From a checkpoint of a small mixture-of-experts model trained on Wikipedia: a softmax router.
Below are experts of layer 2 (counted from 0) of a mixture-of-experts language model. Rows are named router (the router's row for the expert), gate (a neuron's input weights, with its number), up (a neuron's input weights, with its number) and show model dimensions 0-127. Each number is 128 + 32 x the weight over its row's rms, rounded and kept within 0 to 255.
Before each expert's rows: "comes after" lists some tokens at least twice as common just before its tokens as in all text. This comes from a sample of Wikipedia text that the model never trained on. Tokens count by the router's weight.

# expert 25
comes after: "the ", "a ", "of ", "and ", "s ", "as "
router [115 155  86 113 109 107 149 125 107 156 120 125 159  94  61 149  75 138 128 185 119 137 117 166 121 115  68 131 102 181  92 148 114 108 154 171 138 128 159 151 150 177 133 124  90 178 121 146  87  91  59  57 177 102 128 173 184 163 157 169 123 155 120 142 192 157 136 185 160 124 149 119 164 157 121 139 150 137 124 141 108 150 191  95 128 103 101 176 145 125 117 149  80 114 103  66 113 120 161  99 169 177 136  64 108 114 105 179  67  92 142  80 116 121  96 104 147 128 120 140 181 144 185 137  86 105 127 147]
gate0 [170 107 154 111 113 103  96 141 127 156 124 128 132  89 128 191 113 101 117 155 119  90 151 130 119 117 105 165 135  68 113 168 172 143 140 188 147 150 145 120 162 171 120 149 131 113 112 101 142 157 118  90 170 112 132 145  99 175 154 103 229 142 135 111 122 151 168  63 159  94 146 159 201 152 110 158  90  68 108  61  87 141 148 126 124 140 121  98 146 172 131  86  54 102 159 140 155 100 120 113 115 127 169 152 107 154 105 158 103 171 152 117 116 183 203 138 150 126 223  89 120  79  88 131 124 121 114 157]
up0 [168 180 112 127 126 186  98 114 114 121 137  82 123 146 175 115 144 130  66 152 124 197 134  78 113 158 101 143 103 158  99 130 145  68 161  90 134 145 104 123 122 138  81 121 137 107 127  99 115  49 162  98  35 176 189  77  90 110 136 119  53 125 112 138 109  94 151 171 108 112 121  96  77 115 173 167 161 138 182 143 182 118  89 175 114 157 141 103 163 157 134 154 140 127 145 124  99 171  70 101 133 111 120 192 145 102 123 107 120  74 130 105 127  63 105 101 125 104 109 119 137 156 160 102 161 130 125 162]

# expert 12
comes after: "(", "in ", ", ", "In ", "–", "0"
router [103 120 133  95 139 100 124  68 106 150 127 125 165 109 120 113  65 139 139 142 122 173  82  73 157 116 138 105 125 110 101 105  91 142 107 153 127 109 170 123  88  76 106 177 148  93 126 140 109 136 149 132 160 164 158  75 105 170  78 196 179 120 117  61 125  90 120 156  88 147 185  75 148 214  90 231 149 190 161 131 168 144 122 103 113 166 121 148 129 127 101 153 131  79 128 134 107 119 141 124 113 109 133  95 142 197 149 145 138 164  79 138 185 125 117 151 107 114 108 144 139 157 146 167 150 175 142 178]
gate0 [124 176 150 145  81 106 150  53 162 158 162 140 143  94 148  77 130 181 135 155  82  48 119 126  96 119 143 128  88 105 165 129 175  94 107  59 158 121 133 112 140 163 168 129 127 113 112 167 104  59 149 130 158 117  72 138 145 116 164 116 101 105 118 162 116  92 121 131 108 118 109 197  82  87 122 202 150  97 112 102 149 142  96 108  51 149  67 141 147  96 164 111 158 138 137 103 151 123 180 177  84 146 130 190 148 158 143  96 174  97 101 133 141 114 133 187 129 100 125 190 125  92 106 137 127 128 147 149]
up0 [144 110 147 116 173 180  98 145  97 109 110  59 153 138 148 171 137 102 151 163 145 167 157 187 162 155 128 183 167 134  86  92  43 126 119 179 139 121 136 110  78 155 130 111 115 138 158  87 140 122  95  99  95 113 190 156  95 146 126 129 125 173  75 123 122 170 153 110 164 117 135  82 120 124 102  72 160 153 138 119  65  78 137 125 145 149 159 125 133 176 157 208 102  97 125 137 156 143  95 101 127  46 133 141 105 114 132 110 143 144 151 150 149 116 153 136 143 136 140 106 126 205 143  55  79 178  95 167]

# expert 8
comes after: "\n", " ", ") ", "0 ", "1 ", "2 "
router [133 123 128 131 120  64  83 120 134 198  80 100 149  63 117 139  86 113 108 186 106 118  98 146 134 144 175 104 116 125 125 161  34 116 139 131 173  64 122 113 171 135 124 127  92 162 112 106  83 121  99 140 134 166 107  65 133 106 163 178  90 164  69 111 161  90  64 161 155 145  92 126 149 108  60 145 133  80  99 111 170 124 140 106 171 152 126 146 189  88 158 113 120  88 116  68 159 131 129 173 136 145 166 115 108 121 132 165 108  91 130  86 139 169 103  54 129 121  83 134 117 142 119 129  80 133 107 111]
gate0 [106 140 129 112 135 134 147  90 120 172 135 120  66 117 123 196 140 145 157 133 117 157 187 127  74 122 132 152  71 134 141 104 138 107 114 192 142 134 101 161 172 120 109 185 143  79  83 123  74 111  96 165  92 101 154 135 117 182 183  97 161 142  95 146 145 110 151 133  67 143 102 121 122 151 204 156 105 162 192 126 136 124  96  93 122 115 186 115 148 135  34 149 159  57 105 140  99  79 140 141 144 117 160 131 114 111 138 168 132  92 137 136  88  83 118 167 154  59 115  91 129 117 161  95 146  99  77 158]
up0 [133 193 139  90  88 112 156  87  67 143 112 167 103  68 130 200 141 138 145 143 127 111 159 105  85 117 149 125  68 116 177  74 118 106 119 142 118 134 115 163  99 150 112 109  86 114  81 115  72 163 119 120 112 153 167 106 123 116 183  84 184 106 113 115 138  94 130 154  87 104 112 105 112 165 182  93 152 147 201 133 131  99 147  75 173 134 125  88 119 127  62 141 169  90 106 106 131 109 113 131 158 138 174 129 164  97 147 202 164  93 139 114 138  95 147 129 106  80 142  93  89  97 141 136 169 133  42 155]

# expert 11
comes after: ". ", ", ", "and ", "It ", "he ", "He "
router [170 121 136 133 115  72 111 141  86  99 111 161  98 143 112  98 126 173 125 140 161 154  89 201 121  58 142 124 167 108 159 138  55 115  99 146 124 149 146 133 141 176 143  87 138 150  91 134 182 110  85 132 158 201 115 133 165 138 124  70 109 171 168 160 137 137 135  80 154  73 122 120 103 123 137  96 150 157 184 124 144  79 120 142 116 156 158 105 208 118  81 103 104  83 109 129  86 151 120 148 127 146 101 100  78  84  75  62 129 123  89 186 145 109 118 170 102 192 128 111 165 166 120 134 116 137 176  93]
gate0 [124 179  66 119 111 175  84 138 136 162 125 114  67 129 140 108 138 149 152 164 116 112 132 162 155 108 101 151 148 139 133  81 118  86 103 172 137  74 143 137 101 102 131 168 173 133 115 182 125  70  86 120 115 105 121 161  65 142 152 140  95 113 135  86 128  70 128 144 133 122 113  96 124 172 116 162 179 151 120 162 102  83 125 156 105 129 159 159 180 124 134 159 143  71 140  62 104 110  99 147  67 125 137 167 209 159 117 100 163 162 152  78 160 116 190 139 204 126 210 126 122 142 122  77 141 129 163 102]
up0 [ 81 113 187 125 148  83 117 127 131 150  80 139 136  69 142 171 138  78 103  47 140 117 126 114 102 139 113 112 184 155  76 115 146 167 119 106 173 138 145 153 146 143 102 138 146 149 120  39 111 136  69 103  85 111 174  96  97 147 101 129 123 137  79 102 157 143 142 136 117 164 109 103  88 141  64 125 166 139  85 145  94 183  99  96 131 160 133 104  95 127 124 161 137 174 106 165 197 141  81 174 167 179 132 157  83 105 126 104 193 144 100 118 117 123 167 123 132  91 141 102 134 179  85 153 161  83  76 141]